python train.py --d_shared_expert=0 --normalize_top_k=false --norm="rmsnorm" --norm_eps=1e-05 --rope_fraction=1.0 --init_std_o=0.00867 --optimizer="adamw" --dataset="wikipedia_en"
Below are experts of layer 3 (counted from 0) of a mixture-of-experts language model. Rows are named router (the router's row for the expert) and show model dimensions 0-127. Each number is 50 + 12 x the weight over its row's rms, rounded and kept within 0 to 99.
After each expert's rows: a language model's description of what the expert responds to; "raises" lists some tokens whose logits its average output raises strongly, later layers aside. This comes from a sample of Wikipedia text that the model never trained on.

# expert 19
router:44 52 32 55 41 39 21 62 56 52 66 47 20 72 37 17 43 37 45 54 57 45 43 32 47 65 54 60 58 47 46 75 57 52 49 54 52 63 31 44 58 48 29 55 59 50 43 45 41 45 44 35 30 28 47 56 68 58 48 34 52 55 49 39 52 60 62 51 46 81 42 67 35 47 59 45 55 53 38 51 42 57 46 65 58 45 64 47 28 38 53 43 56 49 56 32 54 38 54 46 57 36 38 64 56 55 47 48 40 50 56 42 43 49 58 41 39 30 39 59 73 39 61 38 52 48 48 67
It responds to: Opening pieces of capitalized names and terms after a space, such as Public, Art, St, Le, plus some digits.
raises: "oc", "ec", "ome", "opter"

# expert 4
router:38 63 43 41 54 47 51 74 33 53 56 48 33 36 42 53 35 51 57 56 48 31 54 55 36 54 45 52 35 50 67 52 33 34 43 39 44 50 48 53 57 44 47 42 40 43 48 32 71 55 32 52 33 52 38 48 41 37 44 51 59 62 49 36 35 58 50 29 56 44 28 30 39 24 58 60 66 67 62 40 32 52 56 49 61 58 50 43 49 30 23 56 33 48 34 39 38 56 37 66 48 35 41 61 54 35 45 66 32 48 51 46 55 32 32 48 67 44 49 44 57 48 59 50 50 49 37 39
It responds to: Pipe separators, digits and line breaks inside data tables and lists, plus a few words like unable, up, down.
raises: "\n\n", "\n", ".", ")."

# expert 31
router:27 47 47 52 65 27 64 23 61 48 48 61 38 47 20 46 47 33 43 62 61 52 64 55 48 52 54 40 68 48 47 63 63 38 43 50 30 71 45 48 56 36 38 51 44 64 52 35 49 38 55 47 37 41 48 63 42 35 41 63 68 67 36 51 34 29 27 72 49 63 57 25 53 45 45 72 37 52 41 71 52 27 71 66 38 43 29 45 82 52 50 54 53 62 32 61 50 40 35 58 39 31 46 42 62 44 61 51 46 41 56 40 65 42 38 40 53 33 43 26 52 67 37 67 71 64 59 60
It responds to: Word pieces after vowels in foreign names and accented or non-Latin text, such as ver in Leverkusen, ù, ș, ń.
raises: "os", "-d", "-", "osed", "-c"

# expert 12
router:32 38 51 46 38 51 50 56 58 20 30 30 35 32 32 57 45 54 35 63 64 49 40 37 31 38 36 26 58 61 61 29 45 61 51 43 42 34 67 39 47 49 37 50 58 66 37 36 52 53 38 56 32 68 41 65 60 60 48 56 34 47 43 40 52 40 59 25 50 42 60 56 59 44 53 34 50 54 45 58 28 52 38 59 63 56 58 57 59 58 50 39 39 62 68 43 44 59 58 53 37 54 42 35 72 25 57 56 45 61 55 39 49 40 49 48 48 70 67 58 70 48 61 54 72 45 57 34
It responds to: Single letters or short pieces inside a word, often names or after prefixes like un, pre, as in rec-urr-ing, Pro-h-aska.
raises: "ising", "ing", "ating", "um", "est", "al"

# expert 2
router:44 77 40 57 41 60 54 46 62 45 68 49 47 64 55 44 49 51 37 55 38 58 71 63 83 55 61 65 54 58 51 36 34 40 52 72 55 47 54 66 67 44 70 44 56 32 39 44 43 50 43 56 48 62 54 58 55 32 49 28 60 50 33 52 65 63 44 59 47 65 29 55 46 30 60 57 44 42 44 82 53 38 38 35 43 44 40 57 67 48 51 44 51 74 20 46 45 55 75 41 80 49 56 38 47 65 42 58 44 46 40 53 65 47 51 44 48 45 36 51 45 51 64 54 54 41 52 41
It responds to: Place-name words and endings in geographic or institutional names, such as City, State, Moscow, Finland, -ville, -ington, United States.
raises: ",", ".", " and", " (", "-", "\n"

# expert 5
router:53 52 56 79 49 45 45 47 51 54 60 43 70 50 70 54 54 54 52 39 44 50 40 58 51 53 56 32 51 46 50 67 43 53 42 52 62 59 30 41 62 69 35 60 39 36 37 58 46 53 51 68 45 51 55 47 36 49 51 59 33 23 29 59 57 45 73 33 58 58 44 54 47 77 37 59 39 43 46 61 53 61 49 27 30 67 48 50 38 32 50 51 47 54 60 32 49 42 70 75 58 37 47 52 56 41 57 58 45 40 31 61 34 58 68 74 51 44 35 45 35 34 55 48 64 46 48 80
It responds to: Prepositions starting a phrase after a verb or noun, mostly in, of, on, at, from, plus into, within, through.
raises: " ", " H", " A", " G"

# expert 8
router:52 49 69 58 36 47 58 57 42 39 53 44 50 51 64 66 62 25 56 58 40 30 54 63 36 45 53 52 50 30 51 43 35 49 63 58 56 33 70 58 35 41 61 47 47 50 55 46 61 49 50 55 54 38 75 38 76 55 59 58 43 32 63 42 39 60 61 35 46 66 89 40 52 59 79 40 47 43 81 35 65 33 51 27 38 31 53 52 43 38 43 47 60 56 58 68 52 60 42 36 53 50 64 66 49 47 55 37 59 39 60 53 46 59 46 43 34 55 52 56 50 37 29 70 63 52 83 55
It responds to: Word pieces in the middle or end of surnames and place names, often in tables, such as Skendrović, Lakewood, Hudson, Athens.
raises: "ish", "son", "i", "iz", "y", "ii"

# expert 20
router:51 52 54 42 71 63 56 57 54 55 26 63 73 66 42 68 46 56 51 38 38 64 52 55 70 45 58 65 38 36 35 46 63 26 62 53 59 32 50 64 50 48 45 43 63 47 48 72 55 44 58 55 83 51 49 40 29 33 45 32 35 46 44 71 59 71 68 56 32 59 45 38 58 52 42 34 54 55 42 45 54 37 51 48 58 52 57 47 49 71 42 57 64 38 58 47 61 40 30 51 48 44 55 58 34 67 55 59 40 67 51 38 72 35 43 53 45 53 34 41 25 70 49 38 56 69 28 40
It responds to: Vowel-led word pieces after a first consonant, such as grew in grew up, mare, gather, Five, Thames.
raises: "ing", "ings", "-", "ed", " (", "y"

# expert 17
router:51 55 32 57 64 44 72 57 41 55 51 47 62 39 45 64 55 49 35 50 29 51 67 71 37 37 50 49 30 45 55 40 44 56 53 47 71 55 45 44 46 56 53 60 62 54 63 64 30 66 69 62 51 51 46 49 37 45 41 78 75 47 73 55 38 54 27 67 71 57 51 40 42 60 53 45 70 40 46 38 67 34 50 58 42 42 70 50 55 55 31 67 58 41 34 82 74 61 63 55 56 63 48 32 25 40 61 44 56 53 63 53 39 47 61 47 36 58 55 45 31 66 56 28 37 67 51 54
It responds to: Noun-forming and plural suffixes ending a word, such as -ions, -ers, -ation, -ities, -ings, as in interactions, decisions, entities.
raises: "'", ",", " (", " in", ", ", " and"

# expert 10
router:55 37 39 40 33 61 51 52 50 65 65 61 30 45 38 31 51 49 47 33 57 36 63 33 53 59 38 43 77 63 58 63 57 62 44 49 62 55 39 54 55 37 44 50 54 31 36 42 42 42 42 58 46 46 64 37 70 38 59 46 50 70 48 53 84 58 51 47 40 57 48 64 31 49 61 40 55 56 36 39 51 62 54 57 54 51 40 46 39 49 39 39 45 45 57 53 47 41 37 62 54 38 27 67 56 52 41 50 40 67 49 54 52 33 66 50 50 37 43 43 52 29 72 59 49 43 54 56
It responds to: Minute and second numbers in geographic coordinates after ° or ′, plus capitalized name starts such as Japan, George, General.
raises: " M", ":", " n", " m", " N"

# expert 13
router:49 42 57 42 52 39 46 59 41 48 56 36 66 39 49 74 43 67 58 42 25 34 35 41 53 53 46 76 55 38 67 42 49 73 36 45 49 51 48 42 26 52 45 39 67 55 66 43 42 67 71 52 49 42 68 54 67 46 39 54 24 45 33 77 54 45 66 47 58 43 64 62 61 57 55 56 40 50 57 47 47 58 42 54 40 58 63 40 57 42 61 56 58 38 50 48 53 60 54 45 70 53 66 62 57 43 64 62 44 16 34 64 31 52 27 47 41 55 45 60 56 44 56 36 60 46 77 52
It responds to: Short letter pieces in the middle of foreign or unusual names, such as em in Al-Hazem, m, ig, ir, w.
raises: "ish", "ue", "ery", "ars", "ician", "ion"

# expert 15
router:49 35 53 54 36 83 36 47 58 55 43 24 39 45 63 42 57 40 72 58 74 39 51 31 47 35 41 31 32 83 59 38 45 72 36 38 56 37 30 44 65 44 27 51 34 50 65 42 51 53 41 77 48 59 35 41 47 67 44 56 41 45 56 43 30 31 26 49 45 29 50 52 53 43 33 49 52 45 49 43 49 60 40 60 50 40 47 57 53 65 38 32 63 63 60 39 59 49 46 50 43 71 67 38 49 52 43 42 65 50 73 29 41 40 41 59 47 55 63 52 42 58 46 76 38 63 50 33
It responds to: Opening piece of a word, often a space plus consonant cluster like f, sp, pl, con, res, as in sy-mp-osium, E-sp-anyol.
raises: "in", "en", "at", ".", "is", "i"

# expert 3
router:70 68 58 52 37 50 54 62 51 46 55 34 41 45 61 58 64 52 48 32 34 32 50 52 41 52 43 47 44 53 51 59 64 38 49 52 58 49 53 42 59 41 58 53 56 52 38 25 68 59 62 33 39 46 67 69 81 50 29 39 49 41 61 36 40 54 75 43 56 42 41 36 29 63 45 43 53 31 57 60 33 77 37 55 56 32 28 45 42 72 53 36 29 68 47 49 37 52 62 48 47 51 50 53 59 35 40 54 57 28 54 56 36 51 29 47 39 34 58 53 55 50 41 38 56 65 46 41
It responds to: Line breaks and cell boundaries in tables and lists, plus short word-final pieces after a consonant, like he-at, Over-all, Hô-t-el.
raises: "Scientific classification", "=", "= ", "St", " cast"

# expert 0
router:53 34 36 50 61 33 56 45 45 39 31 30 64 67 36 25 46 26 60 37 50 70 43 59 50 64 54 40 54 50 66 57 51 50 55 60 43 62 42 31 71 51 53 76 35 39 50 61 53 54 33 27 26 44 49 35 39 58 57 41 47 46 46 34 44 69 65 40 64 64 38 62 32 34 36 64 55 52 39 51 42 65 29 30 60 47 36 61 49 54 64 46 62 54 37 37 44 51 57 58 51 58 57 37 64 42 41 42 71 36 56 61 66 68 76 46 88 35 37 51 57 37 51 51 71 32 56 67
It responds to: Prepositions linking a noun or verb to what follows, like with, by, of, for, plus name particles such as de, Le, Del.
raises: " N", " R", " T", " L", " G", " P"

# expert 18
router:46 68 60 61 33 43 58 55 59 38 50 52 55 61 56 60 44 73 41 36 68 46 50 67 50 38 50 42 36 55 35 57 53 41 54 57 42 55 63 55 42 63 52 47 44 59 40 45 63 25 39 42 45 50 87 36 52 67 59 61 49 37 37 47 64 27 46 36 40 46 59 59 41 51 65 54 50 60 59 66 56 58 77 76 36 58 61 44 50 47 56 65 44 53 59 56 34 44 54 47 44 42 35 55 35 25 58 48 45 26 69 44 45 59 41 66 64 63 43 50 63 44 65 48 45 46 66 39
It responds to: Full stops ending sentences, paragraph breaks, and == section heading markers in articles, such as school. or ). before new text.
raises: "Other", " Other", "The"

# expert 22
router:36 60 41 37 50 87 53 59 58 57 56 55 32 63 48 45 59 41 57 55 49 42 58 58 48 63 59 20 63 59 63 51 47 53 71 54 39 59 34 57 39 65 57 57 56 42 57 51 47 50 36 63 31 38 74 31 57 69 67 39 56 53 37 39 57 61 46 47 48 52 42 68 43 58 71 58 52 51 59 60 50 45 50 52 50 35 67 36 34 33 59 54 21 36 54 61 40 59 54 65 35 45 47 63 52 32 60 35 54 41 51 60 65 61 28 21 46 37 38 57 64 47 66 26 45 51 43 36
It responds to: Wiki heading markers, table rule lines, line breaks and infobox lines like Kingdom: Animalia, Website:, See also.
raises: "\n", "0", "le", "enc", "ential"

# expert 16
router:43 56 60 53 30 52 51 65 69 47 68 47 39 57 60 36 41 55 68 71 51 58 43 67 72 33 58 42 72 63 46 66 57 69 42 49 52 54 51 66 46 58 41 58 71 27 37 51 41 44 37 66 34 51 66 48 29 46 43 60 41 74 60 38 49 49 43 51 54 48 40 56 32 54 38 53 40 41 47 55 59 58 46 55 67 49 37 63 57 28 35 37 43 54 45 69 35 42 62 73 47 36 56 65 52 69 31 38 41 50 56 59 41 42 48 60 54 43 45 49 43 58 56 28 33 44 35 76
It responds to: Infobox and table field openers such as Born:, (born, (aged, Total:, club, year, season, and figures that follow.
raises: "s", "1", "y", "'s", " and"

# expert 1
router:54 71 31 52 41 18 48 49 65 44 58 55 47 60 60 31 65 35 44 43 55 65 32 45 42 54 47 49 59 68 53 53 42 63 42 67 45 52 50 53 40 66 41 20 81 44 58 53 36 35 23 46 42 51 36 41 47 57 42 53 45 62 56 41 55 63 36 58 52 56 55 50 46 20 43 59 43 59 64 34 47 65 54 30 64 39 37 56 60 61 50 57 44 49 37 54 59 54 55 29 34 50 36 56 44 65 34 37 64 57 46 78 28 63 39 55 55 56 56 48 62 37 32 53 35 35 37 60
It responds to: Nouns about creative works and careers in entertainment articles, such as film, album, song, game, debut, production.
raises: ",", " in", ".", " of", " and", "\n"

# expert 9
router:25 52 50 39 48 76 58 54 77 67 39 42 53 50 31 46 37 59 70 54 39 57 32 44 67 49 59 55 85 85 33 41 51 60 45 56 49 43 38 63 52 39 41 62 38 57 58 62 45 64 56 58 44 53 41 60 41 65 58 51 60 65 33 62 44 55 45 41 56 26 39 70 48 54 64 40 52 70 64 45 56 51 48 52 47 53 35 55 46 39 48 48 47 57 51 26 55 43 31 47 48 45 51 26 46 84 46 42 42 39 40 58 44 65 32 68 45 45 40 59 37 74 43 59 32 23 38 43
It responds to: Second piece of proper names right after a capital letter, especially D, C or R, as in D-ug-uid, D-und-ee, Alb-any.
raises: "as", "a", "y", "o", "ar", "ro"

# expert 7
router:37 69 62 49 35 54 51 64 27 54 64 37 31 56 59 42 60 50 42 62 58 51 56 54 46 61 50 52 64 35 39 60 44 36 41 36 29 65 59 64 56 46 53 37 43 66 59 39 61 66 58 45 37 59 46 55 62 65 67 51 63 80 62 38 67 57 45 70 40 53 43 26 49 48 41 38 30 54 39 32 52 55 41 64 57 51 24 48 24 48 41 49 43 68 56 46 52 35 57 39 32 19 55 70 40 54 43 43 42 55 34 41 40 48 77 60 35 70 55 29 50 46 55 50 48 35 56 57
It responds to: Word pieces inside foreign names and digits in coordinates or tables, such as k in Hongkong, cl in Hinchcliffe, 11.
raises: "a", "ed", " D", "ue", "a,"

# expert 21
router:58 38 43 44 79 41 64 37 58 62 62 81 42 62 67 46 54 44 43 72 58 47 51 50 42 42 45 49 56 54 43 56 59 60 56 64 34 39 57 57 47 61 57 38 39 53 59 53 38 53 48 52 55 32 29 52 40 45 47 38 47 41 47 53 48 51 20 56 58 34 56 58 56 36 44 42 48 70 66 40 44 63 54 38 52 34 55 73 50 82 57 27 58 35 42 43 71 58 46 51 49 46 50 65 61 59 55 60 54 63 63 39 56 43 65 45 42 78 64 43 64 50 50 50 25 48 48 41
It responds to: Stems of verbs and nouns after to, was, the, often action words like support, allow, meet, transfer, challeng-ers, treat-ment.
raises: "ing", "ed", "s", "ing in", "ing,", "or"

# expert 28
router:58 34 72 48 55 63 49 53 43 40 48 55 35 63 52 73 41 77 47 57 59 55 41 53 42 21 59 30 50 29 56 58 50 39 52 35 57 47 56 55 76 42 23 46 54 61 51 38 46 57 65 45 55 47 52 41 37 71 67 52 31 46 63 43 67 32 72 55 28 51 34 37 68 55 49 55 58 52 52 60 55 59 69 61 69 59 47 47 36 41 55 37 52 56 72 35 30 58 53 64 49 59 50 59 53 25 37 44 59 61 50 31 47 56 48 53 41 35 67 57 70 44 52 57 35 42 46 53
It responds to: Connectives and auxiliaries in running text, such as to, and, is, was, have been, and commas before clauses.
raises: " .", "ace", "\n", "hib"

# expert 23
router:55 58 60 39 60 73 50 40 37 42 43 39 76 52 50 42 47 64 54 53 51 73 65 39 62 52 53 60 52 50 22 48 58 31 55 35 58 25 45 56 39 37 66 51 49 48 64 28 69 63 68 69 56 73 57 40 51 29 49 46 63 48 47 63 47 39 62 48 39 42 54 58 49 70 59 29 33 51 50 44 66 60 48 39 33 54 67 30 40 38 61 30 52 57 63 38 37 26 41 54 43 75 52 56 27 62 69 51 55 60 36 54 64 29 31 41 55 40 61 42 40 72 34 60 48 72 51 65
It responds to: Short vowel syllables inside long or foreign words, such as repository, compositores, cytochrome, variations, Comenius.
raises: "ences", "ins", "itions", "ast", "alls", "ings"

# expert 26
router:36 32 62 47 58 76 55 42 55 57 34 55 67 42 53 48 34 61 33 66 33 31 46 49 33 61 75 54 48 73 59 64 63 59 39 42 64 57 43 78 76 49 53 29 60 55 49 56 38 21 58 35 59 64 45 70 55 45 39 34 63 67 52 52 41 43 46 34 31 49 76 51 71 68 49 69 67 51 41 45 29 39 64 63 45 63 51 39 50 61 59 45 42 61 55 55 58 36 31 38 31 48 54 71 63 60 62 51 65 62 70 31 59 48 46 42 52 44 72 48 57 40 57 45 39 52 45 60
It responds to: Second pieces of words starting with F, B, S and similar, such as Fenner, fatty, fight, Border, Sixth.
raises: "y", "m", "is", "ist", "i", "ies"

# expert 25
router:60 40 24 42 41 65 53 47 35 57 49 72 43 39 37 68 62 57 73 33 68 60 59 45 62 51 35 60 32 50 37 42 60 63 43 51 33 47 51 34 51 58 44 54 54 68 40 60 36 61 42 26 68 28 45 73 62 48 51 60 57 43 43 53 34 36 36 55 51 34 42 32 42 44 62 57 58 47 54 45 55 43 38 30 60 63 61 37 38 61 38 73 52 39 35 73 50 50 43 60 67 39 51 34 53 48 43 59 23 53 44 55 60 71 75 45 43 66 21 46 50 49 50 75 45 54 51 33
It responds to: Later pieces inside common or long words, such as ipp in equipped, ock, ist, ish, ism, ing.
raises: " ", "es", "ed", ",", "ers", "ing"